From a checkpoint of a small mixture-of-experts model trained on Wikipedia.
Training: a variant of Adam for the experts, 756M tokens.
Below are experts of layer 3 (counted from 0) of a mixture-of-experts language model. Rows are named router (the router's row for the expert), gate (a neuron's input weights, with its number), up (a neuron's input weights, with its number), down (a neuron's output weights, with its number) and show model dimensions 0-127. Each number is 500 + 50 x the weight over its row's rms, rounded and kept within 0 to 999. Numbers have three digits each.
Before each expert's rows: "comes before" lists some tokens at least twice as common just after its tokens as in all text. This comes from a sample of Wikipedia text that the model never trained on. Tokens count by the router's weight.

# expert 7
comes before: " of", "s", " in", " and", " to", " for"
router:502524540496433456601489555472446498552524504480535593456465378523495492512585601533510550517420475508519512447433495415600517449474511438478435552514460461508532554476554495520454480500528456452558582483511485463508557516423472553447409424425516481457566574529438549572512445594434523422440441460528444495573396483431481602489477466475543549506569439526432432461544497457497481503560
gate0:516454612428482469542561599472452608485567539390558510482454341496496518506524534495453457542540480462607517535446476465550478470493617438448402569458489530444486591503492385532506563546541458438552455472512445516457479568463502524449512435520444540479540585557453518497557440578457485505476524506529391532526435479456487470490461469468552529561495439515466487506524568509557513490529
up0:464512494436493466540525507490502468500476557486540504481437530480479568397512445462560532509455460509450552484468456593520504498479496493491481542458510508492435537499551535494497473533616389386450600485460374544449430569547487510563468436471540375478506487522576436445489497475459521444390438543513488507622471483581464576501522468468534626621547526550426466518499551503514503548436
down0:499512528562560562474501445543469479483488433441475452491493488520422445529368513362532473485494445553501462479514495416499564452530460508484596417482549471535579425482414497464567517412424527540547546505453622453546537503460516500532501608454561503488471547512554541525535553487606518492526544458422456522448507555533519513542465582397501505525549423467583460484531527468538606436555
gate1:440491498640445475606594469481490504586488555460440553589515464554450482444523495544447444491484563474481476538408504547413523433480361465477455515517606610520446490589467469551460476509428434525452500494443550539479462430459455476514479460457552475478427473494462465491479544511400449471437393425490540572473527536558472529527541435533493497505588448519550520550486457500549543481495
up1:475453504497542535539544452531506433494506537396494573532591470501435460556571525537521373541484390531474497459520603536509533540468447504592511530518491612423457442483482532431564505542481489504622492486600487497499511423443602464507532592520511436455532494537413463487491483496504530545510407518570464490600532514443482471514580505478503444463488523536462521536500438505633420540430
down1:511451512437481594468569472454496480478405484615500474581445495463459539455567570471561509469470437512499535482503567453504475462514469586519502511534586500490461537511529493506430450570504559438539526657478452428384563515434585519473443443567482489450550568633513476422480518513468456530541522474511597513469509541410459489541560514462563497505467479503480434561472443515578521544597
gate2:513413485506490416522465365467550487573491565487549510578435455544486556474512571490549485515466440536479597451519509493581466567424435564568484583536459453520537506465435477541503415517469532490575520459556451498506437440598614535518470510498448461476482517512397518561492588469464476531407569492506521524396535565516505562482465461410478499504570530462485518395391489522502473436478
up2:471479533510509451442419388486506510496487539543512500536508448508573639571549491520525492539543474496467459451576611451470476539462471510510482492570533533485523494444478527516578427529472449492548559518478482469546479458575651532398468460467517468440533520459420507573476448435445520488386518420563501374447501632577442483419516486522473504585545524503540513471506479557485488538569
down2:490460523515535433518512448432431518414407432447505465541535493548542509519528503525618536486413527467461467527515425439489445529523455392418557504584505544481516470538467401507585480571488552513451439641489508488534484585470497498502460537471474535458547487498471561422464558515519434565493488477586473507473460472561583545451410565458557635543553390508521501494487557497441543519462
gate3:486528454501462411358617461527447542584497433522474505542495484481489460548499554573561559562485583500497560557486508526472484484541457526451463460503492608506424601534501472543483401533429491526549512484430535485501365469445503490512458496454549470530474530465368484567429520476420512546483477482409521437489514454545402405528544464494539582505500530590410455536551521528500500503534
up3:530486604515529560525481437454503461480486514437386505507511471474502533455494587530512485561487569539503524554509463516457485430520490463482433586562555538525521407585509466549497487538502363580620466464489430541521498397552427576481505428492626460459526453529490482485456542572438489489464453512554468548572432494484563487520583494625487484453474430522464431560523524435587537491542
down3:481444492565542488560586449508474584567441440561538597558520495463466459636553536513465396516540592574469517537461448563499470499448499541435412532487565478475459531461561590432458561507517577474445438579500446490485561525474523558549513512526448431445447507566466502465536488495469537544515515477485430523501564456434453447535613495544590512501375514511445523547552471506425511543557
gate4:498434445544541405561495482521428542489437452582390528530535434571459519538453460526454555519580529459502408533442481495478444532542593541508455533499506514457404585481422505464423445497500477429451524511485444528524488572514543424507562545544416525496436582501503438489570462538511541517511509486553488557494564418403383543489575410451511476529468493536543450499479598472529579571560
up4:547583508544413377617560549498492577444513485506482509476474487606573542454435517518489512488543492475600539580521494530569504505548547506528504494460482406445433525442504524459475421511483454464523588521508526526461525621480531420514506509458400497574434502543587514503458488593568502474502528621579516487496539514397484576493420431462429519475502510468498525486473593460442470540454
down4:458487538451509372488481514477530506479477468483440532495437515580506533506469545480527523532526591522541472515535537459524561576491618455580470524483487489441428448554507544522481528450505450399428563616508415583487580437557473535590521410519464488561486469458560522570472472482467485452515484557465644490501459500497567612522523409467500458534468542511522624452567490462448547509429
gate5:504447517428398487602528435503535482483627443498533476461482462487543495503506509479436598577482471561513419448489480410602552523471607492432488562566480461466556475425527494566405460539492536466420556485544479411507456570492542510446476547474542467481564610428468498561550468496486510518458489422513431512494470476390564547497459454420475476515532395468475404484543518471496516509444
up5:467513482555429485488513516456516484461554521530503391476504386562519431549540478578443466447532451462519359540459550575481567448364563455448436550511513451522516512378494507424489565472583624524492503484516539431429538430457508506498468493443493410501477502470472490495548426479455515374494476522458520537414566526445465530477427519570518450508516519513469486570541536468493429437457
down5:392457529476480542546502444548608498509458490513461555521435533459531490518509433423460516521483468560528595541556522439556441578570524475484535408443419578503462455600512509487517500532372356465479476562489489538567449521529598481426466577577542467532520495517429488510506527485531543526444482541499489442630516495481609495435547568476504465490504439527512512438532585582469494474500
gate6:476400434490418507504383460475484444553514530485465510550470408449462557489479462501457579424503452484436453525527462396576539508534584515495466500477478443455435488521487460578564422444492480550566548505511565493453510483460482519616493410510591459508478516509454512508372533443472476558488568499442495475518478483489555551450497482500568498509395421378385556459415547514494540501550
up6:496493462512382483556482416416460459538494570475493431548469396515529497424515499604463563537492447463515492538465404513578524514511508483434479546549530461511377528441499391553501389557502466530459532556563560483532478527481509498435489405434581418515525571525492537560449520463442505474524489589515513541467527527408553495517450425527532434514436402450497486518440616505496520434510
down6:471442541470487537468504495435433556449555483487467526556583429544514507438496539554417521522486456499488531531491481536570498474545499491533542526521542507465530535410602431588545545552495412491512539813431501440547469533461551526455475465450470455505514542485476465469512484470512572561392503491509467520514475534556473482449506470512494506522471466454531413508441505556483535535462
gate7:465513464496483501524574542499450509468430550475460507494479454580536447503526610463531474528486534550487508469447513483636499471495534473498389499412392524524537597434478513555529477550533475415542513507439500504525507492465542430512504427417464459501537582490448605542556490403548528425569397488542578533555488410552487569494492532500485496507518549599459469418485553463518401627517
up7:453566458463490407484517462419472505511409488502444545499569581579484496430555417547486624526517517495531533511427500502484551468526438455495482466466579624495517556544465460416419447526505475509525595482501464564514493512433369451552533517435473466604515438454459438501535543520507520492469444475477504404583497456457447459520498499465417554471433449562497550516572613461542564490532
down7:515477462513474468473505501487581519461447484532559486542445439526475520497554517456537374451523480502509527534452513476609578501612518563505494522450524475414492485528550487550516487542574522494455427652498508440467491614480627551433393506527444453464542623487461508440553508398486581455504497533598487590505500440549593486452502465488525498502554516432548423497439482492510517522454

# expert 11
comes before: " the", " a", " to", " by", " his", " an"
router:514541546465493576492530514545447469495465507555420432553486469557441471577524504492425533479518492523485508571485426580407529444420475600471467479503524560458458504474571517428459544562476524545478498433492550542460509499480572514545465503412486597428439485543502440600531425456483444598543447543455577596497578379484528471464503558600622531519441486522491501508491488518454485428594
gate0:483553500468623421529577500584490606509490534544516462529442520449602527530471457457518538518556457505459500540512503503461492511483526621541653462407400530424464500530505496495571483471482518528474544480409595548509451460534465490562433506492441482647542444570484470503487524496519532541503557496464628565540537462554430548504440498551508598561486461495502530478459576523455536503496
up0:518484457492468476486503497483511447499318501519438519486485479510439484509436598498498514553416430511543495594529475583441479440404428572516584479585469498449490515479527480470565553478495536460444548525517542489445517454451442542564453580494488542562483402538497381540531408498446505437556371501528529481507473451492559410387474595543549447504529502493471458479498545513476481418502
down0:531488430575449526497625507471562472458473449561401607550515524470400474487538621472526475507547410461542526605607548504531436562521405529497486455484580481521450522521486555527462534503496559459580531459516475445596500441530543558461539477581566543428527455460464492535528520568448532517393564477561423445543499537469511489398534485469558486525525477487431477537493580530470524493528
gate1:520428502459666566541488544535488473513416496500401489559562440520560591408514541493409515464520466481471498544454456467467490538388571527554505580518472496523472507438503536538472496535426559486469508523419615493483452487610511532580560458522582514483523524528467444477394440450507468471508485458484590500460475474516558428531531489544533395513501570465519505564474415567462570523550
up1:465559548522508452584557629469528503456551482540453568529547518557425522432464551494482446455503559542556498493510578473519449432539557427501477485489468573547583529593432472552522492596604393447556487516490441528474532549463449523509566548535526428523484501492509543490476517576516552487456492541531422421475451550521471512545412460431462596413567486587552525520556572414460483570513
down1:497532464480540563530521509535582460509545491534430465572500549457472480549561452460520574512532500482506432414495486545455530555431621523581466560533458461472474651494487480467435515500497552554479509646510577561424452489639474474536468536597487541509484533518555546415439437447395544460586518475464499564470530514464503507508480544553517388511459558506507466541510459507433532583500
gate2:551565450514582476500542496484511445445450466523555451514487409503427501565502442464502474478552453422493472544452442482490457462503457565567554503460486513460504416522482560542521430457425495493494537499450585554483450414558435438549324499486505502438376473513492417411494512423525437515486489524492507528490488524509455490503487352494513576571491481583631527552495573538570524463484
up2:424495543470455434578473511467510555470416533343506473544492469585466521442567525497498539517475587521616517555492547460487610427488499533470400495528483545529485472457455523466480480435503480502493453499500524493458471456510438425594470484532527531573471485424472403461611516551522466447488509474563477505538492436571472384396556484546457488442470492515438493576588446465601491519560
down2:582463469477533454466540513624481562500539497498430464495516552538458509525533509540471496485525552484518537638503548532514525400543477441487438436468526464579528517508581553529530474540534553466519538425407476465527548599408500571548434487492596548403548516521492551547468427563464551599467544473508480512548495518615560487503426467574476597521478457489504500424479590577482515462399
gate3:457496424596532471439529565518498488535485510553487462569538580535479630479488557466474551439513529539464504522513416464471394520466538432530517504491476607447425365478490517462494445536474506530478550430444461513474420477481577520485510533483435441472518549453437457487552495580534571538485422497567591503452545396577457485576402515517545444580485436599520554516538537481514482446555
up3:512574444517547528555506449432458502583478580488433428506552512496488571454460559496539475504461424541433536482485461485508474559395396569538493395488557575554509524574547505502442533579399431549539493521512433551455529440480511508510374507419605481445532505486411470517503531427458482559498484436518595510525479421415464456470523511541510447526502438565496518488479484481441422464607
down3:567504617537520528572457458388458494472533487494511544435553547507519567492508466495471576518581511499504414519437476575425538564442436525562503458506464538509447555455544453529466445584414518574499471543533480538575452531472463436610522520520527573515440485509493475482498468543391435495599471499508516501612456392481476497431563541547548568506492415511501474529384537466414444467461
gate4:468479498463534499449513498589478530545386512550494447589492487413464492395482528521520483511467565482474470456492510476499408454462578526586582511447463513514384436451492538512483402558537479496429505428462538468482422584553538548507464518554489467455409472528480455494556488485542449626494536558484549481525554474532431575438492438501627467561442528458594506509479483529468476356496
up4:483456607480436504506573521468573421461516424493483579478537479569498505480483567504466401539451464546609401558470518459471488455580424475505453407547501573536488548590511521510491496527492478545523526498436508504569554422530459454507548485500677473510476524420428553495510540499500536527425485439470468576480501473439456444506460609538442409454507485525495497459502543520619560442528
down4:527544520517472444548482492513511521598504524487445457515481575506436504563493562434594548536524506616424490500603617462497504502513510527483494500407564480505490453484557537467548504507433482526543412432523580540475472478569568453448492536459571565532525463541454546447606471515511443629470408551441489528503540476477467486502615460489550567503435457491472424523568493569417547390466
gate5:498548588486514450548509545503545590486553545542548493502432551519545574482556566509558502459553514489617582485525564501552470529475582598461538476488489470546447506542507480399515506471535466495460447502527524576546490586438445443459509562543415590622500504592548512403473464574594475455463507560522513516536465491447500459567474497461483587451430369570516506451479591538461497503492
up5:519553500420473512432537454501404526554556454533467455460481449613469438512491538462435561547527596543514470484445397503533511482450502527461484550534504532466423498457611530467465602607395501537519480545492510536451517472478456567524441566410453535440401480462425463462525511491487402587452502576466504546441570523465500464436524427490602434461498565481545548479507522506544423467552
down5:446436476446426444502459558506515418507459471432512537558592542585576468510495463472538555495426533498500482571570462583459551544470591522528431551497483491431459471465490511613419404541401433446483546423508509569523553506440502538494554486498533473429535456481437442509469457527512461525568462530551434534419526414464501559524611471605554447425528577505521494546503453458535515579489
gate6:456453485493479519514526494540556469475499608478566570490537451556474593487488565552462567492451517580527520505467509492442480461505554552554437563492486412535427497392534467505498379479512574433480425484498476589487582502505546493583520421464475577475453465487525409521506498551502512460457433365513543600481483504440510468379533479472426551489541530485509521637461477491427457413521
up6:522476514426493522538502425421511502484460491450561493465525546551540483446534552406499461498486449639603590549510515481530609533519458389487505463553534452524499483497539399506480531472532429464559535506639429524599552427466534608463500480577505457427554518455568503486538475392517474509492527516434583550569458485449538470442487553542501424472513549411497446553497494538524510454525
down6:447566520399471467458430490455589440504448451450456549541474535416561497431514402516540523516473513494487474540544447489479571529571469415480506500501517488526453418542427525523558506443511429481493561313568446548577575516431459498467499493587504521521512486565574572459538493519552506497491589657562468442568531447513562512516553605547515521501485460495500527485506505525528564519525
gate7:422484499535497457469550507485506507453527535605600521538538522435477519499529468438510544519491598472408489494399496440437449386541479542542468509475422586575432419537508502488521500580491429578470504466478551519516559438480464455610523504450448537563499483497477440508519558523481450485499429404507538496542528411586411440447505386543434490460482473614472574473445484579489513512556
up7:517488462510598466525513601558479488499512522529582594571504544469531515511473489443488389468594536491451493508571573483540512512558546494552547471491458461448513554559456500442418483485434505449496527511471473434551443627576479535498541515612521491612498460548511584491540506437476543612515489561482375471530465467409440479555470475466520492594465526507491385450502487411537446499447
down7:597479437486543384488443488451446456540522615544533476501478549486500498481475493392494523519500614522599472452508493538494502436489516578566455402451466434439437503537497466547545401546557490497453525679482552463422461538626500440489480429537446465519456556554567507525500485503474590466541529456525470539525510507447447518527475501523499468517424544463406519499482457520533459562566

# expert 13
comes before: " |", ".", "–", ";", "%", "°"
router:391539493490480383511591500404490539431489582570449438503467523495548417521522502503519478445470457448542507494500489453517532507486521460465419513491512510522644525473487507505489489516474447499465472473568461416395536407462446517541424450535524492494504568599456594429458577510485536559606487460459474504498411515547567498574389436501519420396500512530555498462571535509583493508463
gate0:453518441523514500448426522552382471508516484529585573545567531498501528565457440549537563555460425482415463492525531453503509506560550477491527476473558554434497581404517483464482435520481459526382505462456482469410420540427493481474538487601568424511541478547474502548470579393478568530523525433449484538457430455480471511560502533420510622536490590495528550425498600549472473556548
up0:499516592507431484543501435477598454507489467509430452512520516494453476503492526451468411510562371560521620526480509520529545532505614508558462376488483542527503494546449540464590538528558468475528405479524548478527435428555411500419589538470494507509610455543421461551527557474495383476533502455495439503503516553572493531490506447408524579474549496510443434527426492550574553499521
down0:523601362517526637501536563449631483516517530447539523573508479576480538567491489481587406495514472449492569533450474524519414510445570573490497463446443535479594509526480518534571510537504461499584381402485477536568465542432445474467522512498558529424417465518573473522429443558480510552508513534447480464436584569524556442505546495509489510494484485497472436585541521493528445505525
gate1:505478491499543495547484417544482550574526476511405507549506441577472467514494520531546554395428428610516429429502433435489438498495479439471511444485522566440425487501490532583527500542463492503538494489452487532481548506441449516561399513446477589467522536584431549503507425484444586523512409485526612603495421599573505475514418386408460495468499430467534517563495493488523544548478
up1:410454495543493535550518529464510513509598609552506432532529517452465595512469371447503588463617513498563519484458517617444471455468505560493555564595538572505526428613443458478521417503522578508509457474542511542507507481619492512489480516503498472502475435513562590551448493550499540448500520440501461476524524570529467541554539460473595576478526514454522496518452490562476476376421
down1:552478472575558503417554470551621505508493470485440440491514442531490418489521528489537549476461558558458491498437499430594544522506531397520562533493456530443414460562490472582537562550496459596541494515466531498587548468476455461531508540403455570509443399568470523467477495459442617520501483541469544539409557546492515454422444406462580481462501421492470568500483505501426561406552
gate2:398532464536408445549492534462487574477500494522476491599484530492457513450559559509454538404414485436542428520494572445534492407463528475483459546500567568594494482394425452492468431528529502548528523525487517448481513493471446430550558491480496478586402479567491528560538467592565476440540464438534593571464622479459495560552495378504444569466523571564530502550528509522499474555527
up2:490506561433482588502467499494545468549450496535501484502446478534578411425480521539558488469508364498517474480542454499476514539553496562491515496522425459485498571559499548599495566528423438490569534523501460474562579404527536625447525424525566442410598521397496518402518564450462577485508546557496489598548426528505590495545521510505453513501490544385476491526529513425560482538447
down2:494584523492492488529465538485609508459435488550518496540533520539537554483502408445552499484588486499523470485479377528437499443387588531464515433415434543550546486556465517473566453553481537661530552550522491527595459501486449546517513508521435594479513468436502413509550525578469549444486552497455404528461549413467481546542461465533598547441475455589510592483451542523514524510472
gate3:410441520505442444503510462433509405482497537465507472494541458578508570483497512536509514511460512439437555586446486448538512451457502522504483535533518452466538616474443431521459534514565501532486452450460537518458525467524468542568448373509537437519475519463435553410582543515465567504465516576489472544524372572498539539456375444463559427446616427418486495493503498410614534509462
up3:387462492452394493466527481463413503458482483529419450528455506541531526505457503553510510451476474458476506559542459435514612467465493510440426567579529459430563600520480428485466509452461517499500512532480517519524454485481470441564435356488527470543392541485449546453586539496413484476490558535475523494526460558479516457422453443510584378464572435474423483467594482504584454540580
down3:565455489435517496548515506511496518480446459455546485561476519461488559529446464428529557481484544382497462394534526545419507538527444430517451496428458585495504469489470495456482488465469529458493456796458569492536521500502479537552504518529498557511475547426491515455474472450478488523616470523501550474497530463552503461550511437594417580467481485524531545451566470546439464515517
gate4:465534488432467407450500515556481505492600530412566576516524542496487424436468463557572507458511497433498514454446532413541494483430514487471480614491514470537503555487523485470447447597498512513441544439537532476557469493435453483422490396504531584533500535602363454489444416556526613509484527404464423532471427507489515472458379454500556442505470483462499521540556479505541490571572
up4:464536457531468520495544512526429511418530530520401455515500582524463522401493478514520487468555487442556565551414554449537447453518496507470517375520550508521488497479542424484550482489484467530478477516445531370565472563456496439551488463479486568610328433504427520564506416588538594565506517492466493476518450478497473478514451399559576611500433497491485494504494508554482576485574
down4:535474540492579427462442455507558479458481584440476443489493428517453556575482524570492647485515519466416507519549506588467467521499471546499442507486474443551621458528408453535494482463405582498544460448534504360534426491556474450511528538431448466480456453467471512542496511537424441518567530435486486495530466534533603426565474453551490484561570486538455551549560450475451423581459
gate5:384477436489519513504523468513486503497437517540463515518488533543478549493438564502602548464542524467451548551398461438559508430534422512471428568375483489492485561479435429521470442561513449502461469458419522570528508528493401400620395442477551401506499443544482487505449520431449505527513469500547512539522411518433460605567449451539393525492418539478519546428501476471480508527528
up5:401528401484538491539455519561505510430398467490582440520492574482527465457513554523460439494531513472480471547411414552502479436505477422487448511522552535591472484537520513488455455552575504508482523498446506448475508490596414532456432424465637506517474499437519488436436524477400367505546367531443500493509455501409501489400426484516510464485476492520513575445531579511568509443539
down5:615433444493546544518504503524477508535503487471517486448454476409557495587461452450475509582494531494560433459503464456504517395481548472505537528541451609551595512412478494460444559506475480447403445672456475518449441546527505421502489546557451517445522534443506485441495499585437395449538516500419577526559450451556617550468552496539481458454549513445486515478566431497499468514502
gate6:420543486565436466569530483490460540546463455563487505514540488503461510519510499585417540457456486437496473559471532437612525440479535468480455520352455518537477536445458520559421459572550420502522541409479464500431484580490517502597500490527509447567481499517458406553411543507494587572437464583531445391550432467464488570514510408489467465471550517479495654455519538502476487522503
up6:487471548413477511481427555346531439559450485531420512470551491405488504560553549416434514477507515467463509523527418494525581472499507539492433475555429453444489502462530489575481512468482483482495455521538521497402567502592465488465463466571501475574437531438505428571453385538605567481485491456545517509470434582442603539461533453499405439480586544468468501466543433507470403497500
down6:435507532465532490465494548493503484510521572462474560430559427542478443489489556503373362505441458618486519477550538554517493531547549448575505509475480479561557475495469482499510559445489452512544481511516497476419382454537577514425454523620513553429449478543460474489496514498542649577395538442567545532569473429531567477481523512507447400499525531473526565515544521489441513527405
gate7:594506422536518538497514526607482495545451523503434642538442532527484459419468495465542541466383452533442572426467568509528467511487454505552413589468445457521526553446473450530449479532431449487540495446468507562507501501514522600516591434475558543424500554593460556552497486504557540490479544525593546527425560474518502547497370417477482413509508529476572500444486467555443438500472
up7:491553499485446613552488539525516513397423467555481497527466457538446503546490457521502531452543496538565408464561472533482461556459509364431508587526479549494528521497515490553455565481555532488469506479512431430475540482500530544528411414415589530512481606525513568531396508550530473517559482544434551559401427521514573461491404531488552545454483423509473357515537533567527567520472
down7:579563532536534522486535575489514492558589527486461505414519498425526461496499481510486475549482441418492453581400459524499544553504500562405476488507538545456562517508560647570426634593470474477558439532483538549515537559435467527456460500494520498522567495546512555441465408494470480512568470463427467465513571617544568550500509414450517522625545549487510528566584522549495503521485

# expert 1
comes before: "=", "-", "\n", "\n\n", "  ", " The"
router:459494468419495513466392503484374448553493499562419496477536411551486536551540460544403464420431510428445487549492456562522524531553493470458511426518525473490505463457498434537531493396520464608461404543479493553465533478470433508403517486583590474525431445510516559518465508505523499472461546482582459410528508491573571526532609518461501500567555534463485472513431427611466496437427
gate3:460448483516435491578466519501492459491509498494439556624563399458523508488448531512601540488451424468593512494520491452509422541567535585529543529556464415450503493467447477474440518460474538566503595485494497479482558494476641492510496528507566487488458508511406495500485506554481638444484477471487582592384603512493444408504480499501543511543503575482436490481422545503576468406446
up3:561540530526509513520580502546512473564532535468505430463545532517403497460498473432491493493537520486452461431469486449522613501493507583457456458451435548554459399450499459573575574536451491357412531496479481577556525458497475647514549534479527575489575589442513475558428529445566537480509462465443478582547486478496517433440495474414425531500425436537561512444525471578441458512477
down3:426468586590537524488545495474488502561467456580508413615506501581497493543477477518482454465443425438491582511521532434543462502560446499553540462548476493478467528486512444582495454538426521477438486556524550415593538421463536582528425466478432511366535541453498485457499503506569520472367485458549433506579494550601543442431549496429532572551548489512525424536523526566488454494537
gate4:481424459536455459484523483435440412540478529490481486568570409481534543489413542536562537457518460447394579539572487486551542411571471528540469563456419498464472528445494392590491483439490411507516533515534535563485582464456516466543382521534457480579557526461441510498455538437505580429544516476551538459459513625534537454486495500555522510557457453478421501428519518509368500516533
up4:525509456468545546533461561521501564538566468530564459644470505516448515435571483512548493514428517550578501486444508517458456576479474467510366525471536466495451416517463584436477544513594526447488551466466472475510466558453483410430616484459488609477483510521455458524537475526580540473469460453492511560460405469439394591513452460399433476466546488540475482506545509586554547483414
down4:549546448530525465517602491610535492488430550538513561474454552499497463477469501443560468522532479511459481464453551495471456532432387510465498451483507461533394453558506521487492530524534528486505490176513500495514510479460566453518532546486437586501537548495533537500510550568578504466439460494495448467522491466455469519552513536502429528483552537458454425482569477485531453510476
gate5:468402471438423509582515567456406589466479490590428514539407605520445487547539546589523557444544544456587477485446455526516515477470522480454488558480492509394455502466458524589549477529526510484594477467523476468489499597532473484509410484398565438530573485552462541441546505556409466432532402543480469529417495487534480519491501492438573501467496447481464558515442541573588448469511
up5:476538518471506483505466518482484399454453512397512504508561415532511502434413556409469549516550456460445544625572519415543484517405525579581480472603439564484513447452502488486496473478518401527475514475526502557515528473505537501550425412522572425436468491522437562588541474522439512596572523541464458445541417550470505539556484530620482499444451494571454464532505455479487472526602
down5:588526539506509541534541512479402502544508514469544538521486435543433522516515479484493596448517418580464545564613419463576612487474467551552522569506467453499482560434447487618457563540425591461543489592524500443450599475541483510429445486521455525473513517449426556484518485448400503477463555523502519523518499560409487438580476481444512498529419470568537484572566449434511553451436
gate6:492472480567443487484543485473440472510464661567464559571464476546523563493510458487659522479482489467423467575465452496519479448504466541566503494447463502483488576458518465482621487505450480531542545511449429538547468445422479523486429459563498517504515536474420488524548601477389565479517505468467429449464486546569526485435514465487573499480493428509523589342412495529491514462586
up6:559451428529488497428444514463429447445479576517489576563493399474481541419544457538565497522410430491499348514523370482466525477523485453505539489503490536495485549478509404435556440518506441576552448544360488546517543436462514565512510481597561472567543488566443503540535533526457457469512549512490392521465461513532533519475520466448459411435554423552450508486482486586504509455555
down6:503451495470387549530491554462555537569527529456531456482537466500532522533519547558459588481461520455471540480499540576552590503559446511565538524470523484502479512450526511500489438504490473466597486831490501538536560522458504555436545507522504427516524495479523432434540508494485487492478612472553508525499501525513548462498572460480531514445550508460434492461456464547553551500498
gate7:528450503508531479530404489446467492502501439473488417571504525500476542555527558486465457447505447420613454456421451506490467573469416570406514545497537410592505530479520485464526504399453586581523473513597573515433536508506578506506541546567523482433464504535495457558497495555456489414415529480603492499508558392513508492551535502487591487485553486438481427577458467592416550461437
up7:529447604566454607490490434527564596524518514510614656506400441513537503510562552547432496546519541477472512361624531512494609554533544489458484583570559456495521500439572508546479538474530478456559570506553510530525527557446472588507507495495460531457456548496537524535518433480479541535488496485526537511458508546411548524468477527636487432468533467458489484457534465540463490506461
down7:473591518476434451521487504431428488534475462510434484445468546431490641518436520478507429551521563549457462610459461499494472489510498439494433484431509513469560480526530453433492487519445558583468466611507471450454470606501552521501438562541531476482517448598410419376587559492388526451458482612499518489564500524572520478519502482501500541408433488415547467567496534513507515498493
gate8:557448537481497511547538472472525438621492527390549445489464376518441517567530526471515482566461511464498465370462479424479584486515520625558524553483404425545469524537510451528510491481521496439479412494482478645525510501540495498502500511523512499477605535557485412458436572516507542487442529524438479512481499506482588533475533527501450552356517509381428517502445466497422523531487
up8:522530562431514512485477496419388477503512417555553560519473405517497625558523496612504447474469490407498453451463496524555463562579457436597509550493497489560518561524456510549554542429477566474502485562572521476521420594463545482452480474501516483480444502585477503474479537547542467484550482411426518634431577533517534466481531622559486566492516578452536538529458500559575490491476
down8:477541457507526434512447503513455510375501529547481477455500526510481545503485595467437515514493572481450560530431530514549449475570453480351501470477572503443385509445548445473391506512543561565485525582630467382413507511506499549413523384480468525498472492525492556549579542464507449437462541582620535507508431536535499470477522428557532519517539448542501495463561542496476450487475
gate9:437360428546420420494461493499431461490490606549464501552548335555492535485434482484481509422462494466428518527509455477529519412512492517573497556449463485471486562440464305536600444446478489497509510508487519515487496494477488524471408447514518476592499550496454519421495539475400604478489517486521463513477482546521496483438526456503541469509478409499460524414430491560481560496512
up9:515544522524593460519580508518602534597484489529527498482454592450484518533561514486495508491528514591585429465415585440490398521437538532466454465510482455517448439574478540453419529581501530500456517418557460426527444520538505567550537518496447538418494462535412480568576481511544511533422448512451452483518502487480479527520414548479512545474522534456619592546532550426606486540392
down9:527572528508606418514573517505534499526502513516494507459484539462466484475524497499514512529499478539546464503457536458479417477468570513516453460517498443505492490571498523502452574531478520482456520097508489494522464511495516512516486516490447560470495517526504469547522516504521518549467435520425491491505479461491459479501422571481515522478483505446557538488573540479531521546501
gate10:443472463506488476441464405535454501481526457496483502553397468459490414480435556520413489533464516411477510604522439399607536481519455530485517581427497543500534523478412453556609464459460489490518462508440448565538544506461460516505486487598535535530590509515502440522418442389370517562488467483538557584527539507459534490363554518516492532460460463458516513495509489509539594416519
up10:448525526453527492502444493419451493497483491581407503587547497450525563410389506530427428452490507508501459546531451458479499498522606392554491499434456514432433527540542421512570435590642519492492385476450470500503437577553473480515421490491525402539466443595479539534455525478453541525473545526514551531528438407583527478453517522490551520523523405490490502433496474500521587542467
down10:454576480485441489516536601476556517555524418439471551389454571434506496606411577602488559507484410471532508493489495457522577464524463511474416574466556534483612423583404477533463520428470417520534484601595508493554553521420530499563479472562533561601573499439466533471538533514494536518530416477512455442565446544498489479461495562559472490492503510476519507485440501491501550519446